Below are experts of layer 3 (counted from 0) of a mixture-of-experts language model. Rows are named router (the router's row for the expert), gate (a neuron's input weights, with its number), up (a neuron's input weights, with its number) and show model dimensions 0-79. Each number is 128 + 32 x the weight over its row's rms, rounded and kept within 0 to 255. Numbers have three digits each.
Before each expert's rows: a language model's description of what the expert responds to; "comes after" lists some tokens at least twice as common just before its tokens as in all text. This comes from a sample of Wikipedia text that the model never trained on. Tokens count by the router's weight.

# expert 29
Of after nouns. Mostly of, sometimes the, after a noun in place names, institutions and lists, such as Straits of Malacca, University of, List of.
comes after: " of", " in", "ation", " part", " one", " to"
router:146158061175085116161141098145157008127127125175163133104125158110160103086129107089110079135085129156136141096153117089169184153094151093153117158163140090139166128171074136102129129106094159121155124033118087116148091092132083134115117166
gate0:115102111160129078167153139138137134127084101098128087090220066146119114112162116121113121166100153124096148083109202096167074159116064088170130141096100160080146107157134120173134110115145134101154160096112088073133106086136131065094111170
up0:107170153128125130185100127193130144180114132158179121183108111181106165162163113113167165093173174132178106166164106117104120097103175146115126102106173066147103115191147108144097146154118159095101131191124123148086110217100165166091123110
gate1:152119179144136139147104148148124176184146152160115169089107102114127119073137119138145043110125124148106139126120119159180116127189129122081113147225119125182135139140076135125173106114178136100091137158108156124103061083105139092107082157
up1:138184177105082116150094202165095133133130174157163148187102149094055070097150089129194066096123121137116103162129150125201149152183168113095170142136141136186144164162115112160100091142150093130103130152155156162125058128156082136119071134
gate2:097090168154122123080154166146097093122117114157136094137225128142129105046140189143162077144089126108148068140132171134124098114151121115172113130145134071114156165148108172138128123181144161080171063129124141117155147133078069132172179104
up2:139104119114141135135145103143109147124099146102063149120092093144081125085110143119179125095191092162168102142147108189165053170197159085177125109151096100120178099100139073120136079136176112114116146116075191132106108112142131107128119104
gate3:111111176135136122106192135129119114133119137121168100049135115098080090203161089078079122143086130150094132122175156086109108179156147128195206196160102144143162110145098153155143108128123142164132133119099106180080091050137078038129125130
up3:101121138155169176207050117119110126127149084154139178134128135184183156117146204168117116181136169147186183116161118134122132104162173125099085111072152074107166175100095073137127177095139112123132106100095168113154104186133126160119135151
gate4:122086153138162126114103080092092096153158088090153125152117124067098141142135149138089130134145123134188087111059097131175047056207143131139181135082150101179133129163097105176148112149134090183047131096092115176146119084117147176143149132
up4:140113118102125142195204114080132124146111060120147146121120085139142113099101103103124139190105168103135099112072099087108120120108163126079048197128110105096161136119139150111109125104125089153070134135153090133138166119120177179155094185
gate5:072155121164106124147171131117087099093146086200113117122085071145145126195144060139085151059038180116135085155168166130131095148115154172101074138107151065089146107103115156117145091150176145098178197158168114146131102111164175125092111158
up5:178128125120100133114073135114133151174158146147131134119146107115119163074124160105137127141129066125129163145133088080102144131138140123105146116128094189173148129159124128122177174043101111201080171133173179091057114137112146146125067108
gate6:097151122143142088116137135128130142187211135161173176055133093124153157181096139112152080054112148146152176130134122073154063141106102088107133107114139154125152083129105132122171138153130088154116139108097138125170129139219157130151105068
up6:068092119156172091101125112188157135198172089087122129084065146106125181166105128104171118049156139120192124158131093156129074153128146097145110123090149166140118103108090124124146103130111091137107112113076100141192119156170219144138128123
gate7:148142185112120121124138072136125117166155161157140142081130116123143126147113142136182098103172109137133142136138084088127145119082131099112119196122102100109154168131147167139128153131136066126124059117148077109184142190220106136084126119
up7:133117042103133136120009140115118133159128159152095063150099136111137080136117140104106138101121110125164066120216133103101145117088092161108150153117061119093146157138132116104143156106106176163109078142125154136095125104100127084143109137
gate8:193140130140123129162126118131145134137151131104091154142141130048068163145086173132153176090136136151192196118073148167085099141135100106111159142133141135098147136124083117111146056149216111105124124081125174175118149135097159147139093167
up8:173138126118108139127092140170119146144153167151112171179129107107143159154164160169144154090073139091133217087109064172151125073170135145118198151109144097216181123082119144097087106127158116095141085145139103128147095131144171134102125119
gate9:121095184159072088161141161157156088231163141128099096106156108141139138117117144145094128084178123151111134109101119091171132119061194125108151123056125173098076081104142146120068156088148132090137079165159118109129097177101176035116101188
up9:145097136128118072144135101152106121104072156096130078133170194181089106055144130134141124106133144176140078090095116113101104154110110079143183070183126069123147141120168112139138115130142113133159090075088110183213161159140089088118178049
gate10:098044134116131135145133102082072086079112142142152131066102062123129170149130052127076088084145113096202053134125145132127117142134180159138127191164150087133097082154145072085149184086132158107132080125086093128141130114061130123139139146
up10:140154197132146145093120136109141137124169160105138173138145167143122127105146168162182122162083162067154155128111102149099207145070087133124124090099167069089159101140142078093090171206166179182136189127132110138128167089106117135164158093

# expert 16
Year digits. Digits inside numbers, chiefly the second digit of years after 1 (19|62, 18|46), plus "ice" in twice and "originally".
comes after: "1", " ", "9", "2", "8", " ("
router:117106141152098144184116144148160076162145176161188128081144135132120143146137103089123145161122107112182127107185085123138135155117139126151107151144201100152129157166108112166123115125127175132120124107049057097133104080065128142125148089
gate0:139147100155116158113137086090041091134139062157190124119126140138104105106168087088093164117133170096066160095104162152112136102126193089151071164175182142109099090071123160186165161098173117147124129091117151146134131167116091146118191188
up0:088134188121108161137095101078146166150103137085132165084131110155144110140161106184171080117123118138096108086159183072129133165117110168074121089203059164100147183151144106093120152144088092152112139138122043147169140107102132110135131065
gate1:114092116105128143139128139095167151109130104134155134028130164128106093131182145127087138171177081144163129116160135150227131106065125118135073209105152078118102150085098086114101111080106175159084102072129092097113077127096111172133141082
up1:115130132072106108139156148126137158108112101159085152111091127067115109128143089122090091119147108132142124144092150135200135141115139121083127129149150102084157147107096135117104050110166132143067153077172124095112109140151164187159130060
gate2:152172154131156167195162142072138112214107164068137151077129141148143160100118190136096144203140085110113150090078142134104090103104092119129123102124103124106147085150094095115153195166136091173133092112085079135151159111054128137132140115
up2:166113121112139104115146116126150118130198115139181110185119093103163073167101147141149116144116144146133139145175109125119133109174093136136156135052136139113163079088207082137069062128036081100145128107160093077099084146109109146121118152
gate3:146105145125084163148078115130124161113109125102155077117147121133176219099147057088079091112193143152133136119196084103114174143090134140126158148178154156122137149109141151172023079175126119109092089067137103167131130131129055163104188098
up3:106090106134143123139149094198117107097136125162102107163200200133176192150104145133047150139144136120157131054124094048121180201080124174163130138155100115095116107098134106159098116138089157162139132146172162152063094101128100132077169116
gate4:181137117131180157173116108131123126126151149174148160147152146140136124126118099088168075103068154101144159084135156178157147104141097122137178165182160134144148091073113155105144069144097143165134110105165097170099191140066170103118130046
up4:043102118149123142128180071160108135112143129105081153147118136165120104168182099138092116102074103099159092146120157126156145072173085107088183135159127182120136156121123122071100123129149098134091139111117116140181147159141131086145153047
gate5:171062096133142104147140160180168060166164133127133095148134089152163132143140156192049104111075111113092109122124150115097113109137130139150110135157114086112150162137109121178157164126099156080192146155190082064118077137168125148081177173
up5:177125160135082126107126123159090158181121174151189110151121146096130094145177120150126065191156118094089118113113177175129104180153155156103095140155082143152170102122124159089068194172131109131129091147130121125068188107113117119148132104
gate6:155157114169182126099101112171124103133119068115170132113094129182071094132135114100113120137058068120079187144121087091164085133099128170085120127067089205084172113145127077122125096094160121081141150075061129136119167147163178070169098111
up6:161211121159123125093135132135071117139149142163079126149158087146156137146108112102144160129111116145127109149102139110163167136089137114123131114106120134103069231168111159125166083134124115134115188131111108151107160107149151090124095142
gate7:144106159133115092148114135152080152108087093124106135084125041114131109097154116085124143144109179110150137089092094112109122070119131159161170117136186077120091112116095109115148114121187163080166092119135081109124149095114179114059147151
up7:161113170124106195117154162175103086142139138137123127076120164143173140175141169188145086159175059141153191097130113105109144172160163127140141141085132112096160125137174146085134176129172138169124119081130148134176122104089054105093130127
gate8:155134162139144133159128147126157170151130087108163152113124199133104188175101063152132160138047133134129120123055137117163058176092134082076105096063119185152199109132126137110133111159149115129128108110134106098125117171117108147126139142
up8:121097153107178091104170111120116136085125172180166142133184115104132124127159174125083178048110121144139158125082148146063176102167131129103130180122149112128099125130185175173103105174119116131171095123105105112095145176182137111096114165
gate9:117109132135131118170124112126071154096126174162160138138157070071191123098187101087127069121154094146071112109147150091119176121155123141136085121113083112137137138163158109153151150159080138091154092127112115127142158120107118145136135115
up9:152124122181054118178106112149149089128151077147184082187137155113098182153138112127159149113129123095151138114110114107149061119145107145093156162142139171068149197114070136086099132168113093111127116135164103078094109139157125156174133117
gate10:113076132108098131137134175190102144090113112085176099064143169194151075180135121115109100120095203108157102088069102129116139069134112067136121098159152121164112169131174160128152124092087085163115125121117129062144107107108102147143147162
up10:103106210124154141127185171159133124115161127178140115126126196188136082135162161115135154185077147110081120098096128120176114070169130108153093103159154126075101115111176169179140119153095166103116110058081106107151102113066124175111134117

# expert 7
Awards and national titles. Capitalized name words in awards, sports medals and organizations, such as World, National, Gold, Air, Award, plus table pipes.
comes after: "\n", " the", "-", " a", " W", "|"
router:155108113170132093139121133171156108136126141177198165130178105093126123120168106068037130102132125135144105131129084104111108123165143104132087112140148051181122137089071069107141119117111150087162113114145111092121107107161049103134149131
gate0:139141135129189173144061161186207131139151113164205129142125131146147106150147131068096141126116141160098142106148164136160155117069118114123097139119176163170147066103170148081173168121089106070126121142119100148107120155159111127195118107
up0:085126176150166159121139074136159140143154117130165062129120122110128155170108145075103118079142081121182092142136118189148132130134100078137174079076118161074124084181187137085135148128129092112074112087140165173111069131112106111138152121
gate1:143189139173073136104056119172127164153128116144116149122111119084079126087140118065121067137138136086193111131172088140146189084085125113166091177088132149111112110156119120168065123141145114120084090121163165138092132120075160125098159127
up1:176083079119084129137164128152107097018114154128186104091097151130149138086113112163116198120133141116138141137050098123091123133140107122117162107134155117120103137082101177114171129095182103193158107161156106157176091139168116116114133154
gate2:153134163106172103171149110155085124120173135143150153106138119093160166143137144129101084187106146108180132089192166131122134131203144169142162169107119088082193167082130111126151122135100081195114162135088166126180145049156119106145109139
up2:181142162126101100164119099129121130126128150139105079094113113086071106109169110131117138138137119070112124075197129155135145147088142091110127158095129125158162126003126161093155119105160152117102142098091103088109121135156149070130085185
gate3:086164105140133139194163134111093100118163151160144089103198127189165118114170054070126142117091068134112142111091148088174114153155131120119135090137148073131133145090073130090152118110164116139145117159112105107152126120084148117152200104
up3:120089130177114092087099161148127129158081119135092171147090097083140144172118158142062163185127169169074145126143121093153114113154143142142118165092141140145106083181140058135165148162150126082113120066135091085093090192176140088109117145
gate4:159158104137118098089147083118205112131069112087143153145141110082087177128136124097050213143153149069119124193135080112138201170106112119128130140144133133168153109150148102150182140084192083094107095166144103105123086096141147141149098133
up4:122102122132119139096145114153133139067095075000141087068153128166119155100139131127097121086135145075079124108101133133131149104120131192161082098115086115081128093160167103195144155147146085163156071112123157062154137143094108140089113078
gate5:132087158137146106127138133146130133178135149096180199109169101164157140121133126136067095136107154111117179131132171077122177056115190130182137148163111104144077096169091177166130162102113097076147109146129105109159159155103078131104063101
up5:143117066148130131127174158104100144059189142176108155148146131112157198102165150124137180134159142102119100142081113107152134115205142099138184122113175119145151191063150094083168166114078177169150085119061136147154156082146151123118128117
gate6:132175124145139106127114187122146112117122114080111146149133157106139093133164154126066131160148163138126132114199121094145179109159151065172081152120158126110151111124129150183126139091147139112155135141097103096092139160152069187138091089
up6:126181102104149098144127134167172127164165189143141113151090143151181072157110199155070136184109161143142096127157092119132103152127150141134138112078170186053127122081160124107155160137171091149138134172099105147152093184161147132102143108
gate7:115180173149106126114085213082138094137073092107148154128169154158117108105100155113093112157119137146132132146073150135152096167159089076113080109131101096084113190166102142170143141193097085091106083132161163116131159107175106089106123119
up7:139124178133108106147044149105144107112118157125191182170174071117119156091138093104118090103085101179171140144136149143085158156149134165167122091160133066200110133136105169150214134174116104182098119133179117148123126127127077112114125139
gate8:070128067112059115205140126137163120130155140114101139217103129095185090099193136124083132115136162154118111131142162149144131150170170128148139096145098147107144152160090167156089121104083159106127113100151122133100126104105080158151071086
up8:168150168117156143049106126144130134123126111100114167171093108124078158161087131144159151066167123148160132086130110100171130148066100142140110066139149184124142137115140109151159148128240149144083155125137135118103126080122113068133117088
gate9:073090130161149127152159180107104150116163103112183145100093149152140053149164099153084074156171149164201114143103139092102091103192229164109112150138087072165115118145170117103158133108084122103133135154106107128091142096116081155079108111
up9:103111141156155139150157143081165161055122092103124103123126088071126232111106146092070120123093071095137168150177110137117090118110090093177135120126174118088135160135118098153153084108125143150121141116101150109062119173141175123158170091
gate10:153173117147089143131085144091135143145155128106186155120158145108073135160151128146084100151113140140113116183107174158137155129140107114111146139115094127149140176148104103147132091132108166138116110155078122147100132111156179075133128095
up10:151149154106132128110127114140100104143096130132064079098168091066114115160137132130122086099158155092090045079149170068102092115087120104155168170129174139096097154098142100122096072170105129151181188123114097145121113122110135134105126103

# expert 42
Table separators and scores. Pipes, spaces, semicolons, dashes and plus signs separating numbers in sports statistics and results tables, such as 0–0, 28; −8.
comes after: " |", "0", ";", "1", "3", "4"
router:091131094186119138193065132123140062152128138162171135119176146109114056172085095071112112102128137116164092101105108110104094064169141101131131134168136094102165172144132108152135103064117126082124112089141158156099086138090102106141098136
gate0:087161073125197104167116116120126084084143190115157127153101110088174079074134078126107096106096124163136136116085096124138162168093166195098114068111142118128103125059114098116074132195141139164124158128126077119088093139133123117147181127
up0:094107119121101091101121144176108080101065123099153093111121099141131139124118109156122085147152075144091091125093123143108081134132133131111149155142143134137111147181191126147121113157139083127116150123091111086179100144086216049127112111
gate1:176124110134097128164172132091113136191133135138112147092168133081082114105162139149116094169182124170169154090130146172125103078143154162186129187119131089168168190065088121042119136114087168123140148072129087081163147084130128135070141156
up1:109146190129092091073105109120104148185127133127131102121124189109161132096118163163118148164167081128119084136095126116157134138136125142081158174070133094123170181129150144099124134160149092136127112105134090061133196113132118148132109098
gate2:108152145131138147176137121143134122098119121145125129104197064069132123148191110143185129158087166100114080113188098074185205136098113168154103120156103133178100106154110199157101107094134185106164156114141116074100121109143199137082133145
up2:164191113093106106118117154128214100139149128105053169223143129079091139117089132114139152150181145206120109146120100144173155152130111117102151116158124137097168171145160179110122140110104177133103137140134115093136156150171097131175038114
gate3:136102173130107132129167099064074077163128090156100105052149116107128085111127188098099145152155155143103098168145156104102110079123119156166171135133114108154088176100126159108093103108110173124178120170101156165136173103130137142136131135
up3:147080079082108100167214158141144113127121145148140195128142128168193161148124074170160147123106103091135114155120124125089184157173143118089126182128172116104088104160114127101095185139175131153153142135132107131141177108110119108161128151
gate4:155158154135102119159133130121159154196134072139142169132152205073109108196135126091103125121129138140183124187084184103151104188116100172103106135097092190119115045093137116140116161178175098143174130175130201149141151091135133181100127130
up4:096094143146141148128078153080104184151120182086169127089152090141140073102067142134089097071184142189102104104102104129123149133167163101187107120131156081153164174097174145123163102131154116175073114122103123135117072095110104118134154121
gate5:221112098155142130077141129112153102127071161092167115091067122161088107093196119125117162149108110116107175145096106172134156165113145136132110139096162115101143069152142078172174149149176099081147142127133109146179126154103058132101119120
up5:167165092095110118076153137118111152131097138099094153106106193098131090126157104127131134101127126080124164096145169109106164190042134089126124086162074134129174117151169108157135114151211080114168106160123099119128100106158125087116105169
gate6:166119089116123107135130086170129128096104119147170091054141125129124097066118144142139172133073107099125108172127080132160111142124063144034168115122137080147130127105113118144157121163110083137196117124116117091138091145152135124244102117
up6:092112171132161136141150130127094127161182108134145192179167117125085131147148072154137087162110131165088089141154162059114187062151119071106128161133117125113197124098174213104118090135115165141098126116148105124128145118096106106078110117
gate7:152150156129151095190179167155175114157096141112152149142124140099134122085100058084115173127110126199149107107139142138163097066101174110080148103090103140188125132184153159129135113092132088128140132093083135151058036108125081128102083194
up7:066135071110119137132134140114126146141076158152128106100136090160119137136137184119095140075119131127076154116151116146071194134090126169178070126118102154143134185124127144128079175134112133172126104136121137140133163141113129049158096113
gate8:152174158124204119095175083146140092036135109119103172117095143145159147151155166228130135151121145141089157116134146117216171161092163115126090125127145111089113141079087110122113172142178167117132100156052114152129155127199162113148106131
up8:159134080119152144188124118110126142081110144097168200120162131089073138126172094108119133219134155122072106138183136147149189113112151118152108150094151162127141120139118122157076170171123174042094126155132138154136108088136058121167171161
gate9:080122139137116139177154070108164159143132116165131070137176115146086183102164132149124184083121115104179110179075111097147105106130137155126084135155110095106140132166156157166168115142133145132148128123115127102155079131154093051139192083
up9:142072039111096167142135088094110104066175123078120110076090188115087120158147130065150078157066115127153111087112162097131129182129139138111149113149113137087119170140128069140137136126160122176064155129140157140206121065120132129122130152
gate10:167085081164128084107119097173100107082137141105139161111116076080111139110163151087147087188138084164145180077132108097118058150178158170125085106156130116147123103142170129062170127156135083155123115076116075106110141121069157077198104157
up10:118135215125152083191166117119071115161136114214159159166152142152105090185141086126126142145102110111084074091130137054120175157134185085138142130138128172131083198165128118184111125173129163089161170156085118138098124127168109100123143136

# expert 40
Closing brackets and quotes. Closing parentheses and quotation marks ending titles or table cells, like "Rio" (US single remix), plus Peak in chart-table headers.
comes after: ")", "\"", "3", "4", "6", "5"
router:124099104173165140202140209185127102179099149141133141086133126115123127190077131093126131109110126133151113123146104091230159132137117138107089127150159063179125141116101116106115118078107164120140126122073124117108129095101096127131123113
gate0:076093153139129118153158138136101119163126188118163102159171141156111132130130076101124145148140141113030089133127130114099109153107089075078162120108119106068116111182068148114093129102170137139048125144097177167169138132055163126129201111
up0:140076134153136177100139136078177125144111076121141104105156121094134144134140163062092163163132100128102091080149117099126094128135090097115124145169115140087122088149142119154129159079103120115078108133156131089146157212113102037138069135
gate1:121092107137171086106153110165162070179093146112167166164131146127140180155146121141168144123172180127132130137147100060122198064114097135142115146083191137129027172145160133167124120132097135123158099103162094167095108141165145127109076105
up1:128199126131116117117091157079158100113094143105150110104163088087141078168112140139124165133177120133157116125035113128102100104202086163141079124161124132129190131082097083092121078147121075163126208126137112089097070100134165134141173124
gate2:150060159126140141134131116183087151120170127148144117174123120119125167138140074133103107129171132139092117149157182057146108102157104072119113147127204101100166131135113168097153085085127228170134146105105152074125193105146154086168115069
up2:163107109128145144092103117082110114129177204116147182114106124086178131091216099178155090195163069155104135108105140197121170117143123154128105100139151118150112119106107142137138106089098151118194134116126182187106097160202184129145138126
gate3:133147160105156110188152128149111130157091177108118124117135140176169092080118092106149128095083178116079140182145082117107147110077144156130108130161186136099081165161139198137156103178063090131130140106138115127162111127075169087133189145
up3:138137156140128151119171146136158154128145100104136165095088084137115059102140118092129114086107131075104067129171143137120115110151122191119125138173146121102137158201185149150167178142099103114052135131144175123096104084145152079103132174
gate4:083052132147146146125138126109087118130137153186103151147079040110090185165170116137162132110079109158154093156121140137099087109158095131156106148125187138108178058089111106131113084096133213102101108138133121137081145122176156153158136122
up4:093124138131126115108148171168128125165101076091122154133184156130183092111069117134133156122107201081128127056170130151138170111150134114119111166139116128081095165169082135136132115093097035113143104111130065181141100163058143092108035168
gate5:120097078133154149119127107132097104186161103183051101112160145123175149177178085067166151147090120130146114133122168071126168185095059137116142158164113175133134137107133115173117089111147093191116091150086163129125162151166125179037129118
up5:133110123172095133159153131115080110114136125112088148197130134096116114157106110127121088113106085093081140172087086043131115112147106101151121124054132065075108077178093098149110108097079088105099153078169119129153091149183100072132091186
gate6:111118176160145143101182141119154124185163134134133131157121158094138128117158137108183109126082132134119124136177165115139117111180122147071119163143067130104128165112112127192093144070091115132144128056103081091166101172163111121160147108
up6:121093156136141137135132142156134120148114190106102157123107140154120095170121053139057119104140079100111119099052144118072091117091145121127151120104164132101104145166191111139110107103131126107103098214107149135148141136042146106109109174
gate7:153138119127154111181153184124128149135113117167152176069084146140066105105164082098133156060107123163143147128110175094149126060130124078136115115110129078097082147135149177120126110125102138120114136144144105134157014163089138168116124146
up7:168105129128097152181123132143118120133116102129140134083132149112086098161108139115125128097099134150157117088118127150090120083183176113151090152145119123163143142133120158140099094112095171145131101183137153072116104137094114147135131132
gate8:140139129170196174114140139107068153146159149120108131161095073176231158175134145083087129161151109104128114126132092061097140112164116147198120097180159085125077149117132114151099068075129138109128158129118175152140130114153167059173136126
up8:113129147117108147093115143132094172130126101197183167132128100165136126069109115114165116134100145145105084181116167149117121054121164119155122157087126151123166179166128172093153158161084162130115168156104108086084121150106176172174163090
gate9:099113132129133114146142086111152158158074114110071165112099189129078109127070143118141142141105085091127079123127106114155132144089127097154114146184160103153157113148059130141120091079141115176175110131140090180127114132153133129145128152
up9:066077115122153154149179147074176137136043038093123186121139135110107157130098130126122199105090086159162104191147103134095156132157113161162154119171125141157081143154098161107090122130070154190132136096133122149153094108188123139157093103
gate10:127067133159141102173128110184141106173099144111171130117159121160084139127111073123107063165112104125150126119145151128122155188176131070081118074132132101113071130121161099179093107165123101141122129172088073068097126122065042141075114170
up10:088132152128153107154099102140058102126116203117119133160141118178109113145184046131095082092124131163156107176203151117112106181138119114107165142166134131132149088126127119132085112156152082178157142152109135070138122112108177129043169090

# expert 41
Year digits and months. Final digits of years in dates and infobox Founded/Built fields, such as 2009, 1926, plus month names and it.
comes after: "0", "9", "1", "2", "8", "7"
router:107091093169123142187138157092187010170112200115187115141142159063123139179121123069117168142130115176157129119093166124141078165085159172133145145129138105173150184154115116156173105129101171094145144078095113103118106142170121115118091095
gate0:098102112151146078108126176079162117079146139174078122141108181103184101129201148127122112090080102102106121097133099147175059082165124084142136083134148143142073117128147127111134078100125105076189154112193061133134095115173089129125115173
up0:154151133123170125172161139086163094072085104155157167103121142130125151149118137131077161073139143138096140155148170147081132131131119135125115138206127167130126126131120163132156164093158128096094100100127109201175156121163117125091067068
gate1:101130126165114140197116133062128139186095111119170152117165121123125062116109165166158147107114109128150165117171136100083084114117151144129146167069143145125124150133093102161157117087081136114110079134103159118151116086116139159118136066
up1:136084116147137131155088179130175108187099120127147127116128065149109111124122133166152146093114114152170142146116137161089088128131177205108175119086143129135188111178102096178140147079124146104114098142111150137194126114099116144123142081
gate2:102086053129117126179104175157143140141138158169147071111068135110175124184112127102175143075072139140077129177097143093138112126117104131144140132086104073144130143183147137171155093156158147099132118085106117128147085088097139132086122158
up2:111063133123142161099040127110096101133091135161126110054102115185141097133108151116165171105069117147103107149118111165121110119124078092138197161067118112119101106103118113110153113142110093178138118119087126135149110120122164091124132119
gate3:158137082150098172075142197177108133161100115111105131112176078062113135095152080135152121161117146135125154115186116146163174144095107153106097171146076092150116124128128135099141165107142112170106169125088108111107051121082119131133104162
up3:069132121159138146096142077136143110079135133173195126067109134126150035145148186194177125131162166157144125107116118105124102114116129134143135145163125129168087113128139178098155149150101130148168116105160114076134160187120113027149123123
gate4:123141148113159079131088101105163076135109150086161112123113145129119102106076138099111147066169148162187090137166104161160070128123134080130143169179127126106106183152134150129079126146093161155171131108056112068109102086131093135137092110
up4:170138130147127116153134204146107098102172112151120102176173131119118120121167134170154178151196108118079120151172180087137098135119113094101130135049161091086126171030116064107136125130113129111131123157156130126156158108089119126163146090
gate5:180111126109132116100151144173149115124104152097084128142186159168185137135116109090106157132189163101092141155104130095146129123163137086205198158088172133096159119101146114108118084140093112130126143148128100077084104132151023138092138100
up5:156119194133117130133126149154153069102168188099135156122156149165092197178159085092055182177151124173088137109162139139173126186142124145174115135112124136127217155183157110100146122136099128079145165131098087096144127106128156109133180121
gate6:086112139146055179121167204054136120120070116150125124051129093139083123124153189120095097117179126127089087116157163187119155156102174142170078175111119096137174139137120132117140146123156125120143151109161125100117207088093168139081131104
up6:163171156094144156109130071161170128147098143097140163132158108151095142087176165136150162154139128178114142196107131145100235144126115120183099138141155155134103134097168122138146141081119141083175164098151100131118100091184122104091096092
gate7:109097125140212109125131111102126132158078116074115158104129118112040101132132101131149069135094148142128102165138133145119170142116058175122117145153146196131126084091126101132102066103126140081102105161139141135103127183127117118000139104
up7:080105136101168147138103128096116140171089167057118148079122157117074083146132087104107127139129145117141166173103164151186164081081117153152132118132112106185131170144187192084144146074140149129110102143086056093153126143125159123121088083
gate8:166132150122174156193173120094088136108176112133145101100152064136100092130152070110118127115055151129114190157180137134148161104097163167107164077115112127142171085118126130179103172098066132093115117119086142114120133191182150196124145145
up8:163101156130120121131135162117091143172115130101118100170145103073134135114148110109186145149197132146105098116157143148127114121120112096127093099146072130036142138109129121218104100112094028192148145115112118134123131128065150128151123171
gate9:084145134136115152150134204061133074164121170144111130100098122104150172175117139112101159143103082194100086143181161209129136176035153146118097113128133178163180174174146112103152158094103148085142109089131143135137131142130121100193112112
up9:080116138129111133140156145074147096136123139170105118112081100115084148117107108156086129148103110161125098145170166111125080154051168104078078091120111139146157144093142070050110157050135187159084164107123183162098162167119152091140074113
gate10:175129113124140085142097142132141135168139070192110120163131154146079093086168075168130096056147153121128134200080105079145163170185167136105124176109159147121156155151178159103103153107162158140124095123173181150140123159126146215165144133
up10:131120137129147104129118131029165103153127109110131093181115130172111198148185100152108091170144081151119162161170180066166153126131128111067097199143130133188124189116169126120072115102157169163145098116119191102069132180130155122117124079

# expert 55
Coordinating conjunctions. Conjunctions joining list items or alternatives, mainly and, or, but, ampersand and slash, as in gun or sniper rifle.
comes after: ",", "s", " well", "er", "es", "ers"
router:129121114169107159163125123117155033168148125144198179111155168117151080114083085074104087066085220121174075119155109094187152163160154093107138138152108097148176161131089117111138122091175138138153152080081128089107144157097054146129116129
gate0:098059114136096106151135145125121069078177153106183139130125156083137129148180155103113108052131134107127127155142114057146177137159126132070066142156086133118157166083094102093121150155096144125107140118127112134099122122010162129132086105
up0:078148127127171170106059153080104168110108182105139089101092161126131136148106195123119109060168133092141131161181123152106142154112119168130162113089150142168132093146092098151110191127112124124146072133119106181096137136137173102119149132
gate1:129131096164109154171062142124121102132073107188143200154082150097129133165074065098108097107107121124170145098116156059124134144117150124090100106106161115125119140129115143147198171108097160119168136163090137091092111094100133125184207079
up1:106167074104135163110170130121067185093148217101137107101100118078135139116142045120125086098121102045167137104172098126119085129102137119119136109111127137082167078153092130136171078157119161116179154152135144127196094180153151111172138139
gate2:174156147123098156154126172032128088157087119139145108147162048087109121125135089094125105117085122193083145089149150114181070121034135135111109181109136097192073188088100119126133122105136166101120099110136169147140183193126174095171092108
up2:135152131132175151122148152176038119145120114139086147097183137113127082125109120085168162131137135109169161138192119143086133116116151172097158176078153162088156129141064155120112105140104152188062157090088137116139146097151155090121059158
gate3:110091127119125132184174083093150082104152104089136095173120135147113061113128089124060154139116177202087069116173147135101118117087071170146136168135177144187165128137153140122143051133153148091131129146136175127163085166099141102103112124
up3:106099139114182129114143114101189116147105116142087046154167093070118120135135174046108140112209122180124156180161129170121174146109104096182152134141133125112081152188126148150108124113085175095154146147112130128126144113181097083135101118
gate4:098140119113109131135071099159149172095156168116132115141097171142113109194110119082079104144114176118134091109128152153118097169096195105100169150093177124219161142157125100128074129152162136083203108180145121132090098096126096195111157122
up4:160121138129169126070156078101165107121099078073118114129130114119203144149158111133137109115093146102113135128131052116078148112136076137133174176134160183060100153093154174113134109128091121131083126108064093044104091144151139144093107148
gate5:131054152156122077141120093115109153145146098106178096109141151171148157130073124111156136143110138155149154075145112154139141089208123139152218134161183081106187138122106143141172141108089091098153115058167175086132084152128157097131124128
up5:165102124119113128135049104155168114135125150123091170086136121137114105135207104147093143128168172107107130165131102150130093143067112100174126131087099095166068118123119133199113122160171093111110091160116060114095116125132155109122127120
gate6:121090127150152102129106078155147167124103109115144105100208096088118141153084122153169123100122196184074098092169097165134143104079164112149181087176128129104115110067192130204140114120088173099186125140168113111071070123171096130157129188
up6:145122154144116124097183109173132155109116141132110142146097120081150155159144117137142160170139150151078144085070116143163102079179151138103070134140156126141092186112151170043157108146172185154104157140101214163153155157106135153152157151
gate7:084136152111134145130095081151149115188131107100107106110103152194104125142055175080105113176098191145071121171120147126156108150159146130119132139152164130150136147099168139090089151132185120157095116109125181092121135074158125061121098071
up7:107155186117114159157117080095167110075101129150151100106141120128065104120103137155112093140143120155232099089106108160144130167125156066094132119141182143135176135134154171196137151102100096082160139118137127130135139138145165109155123152
gate8:138106149137157146124121159115172125154152131067175141154146156130110167172144143163145126087132101123171100164135118131149198220161106063125186138100145116139148199146113096138175143172180102191111150095196125173147125177142104089142115103
up8:141147100112071156140113130133149148143146118107099130184135114128137161154092087164084133151072149112102166166087056095085148119110109074155126123151174174172110125106136114168135093122145111103127143201127086133156098132144168135189117123
gate9:144109127110148131200135081126152169152185059111149202084079128125084102083122103144160132167085170132131116136163138119137144152100144123222137129132152157107103133084082077147176062160109121107117130153128166101117079094170152157165131130
up9:139111163106141125055132167146122142076093173150099013148159108099190157110154160135110108095122085135096132121127085170087122078139125105062172116155144095123139107091165173115118185121132139120112110160123065185097114165151098092144158112
gate10:154145160101118080156099095135129128199216108159185184132144124133138128097205149136144159126113114146186115102171075156120085108151179064103108133107135117142166153137123142210101116126156113161120111076145176130145101162148127155198169179
up10:124113074133131149075120201115114155085106182132061131174098132185130136141132130158149151105180072106144157112121152147097133082108143129134086120151157146113123139134125157055172113134118146108130187178145146187153117121135148073106175081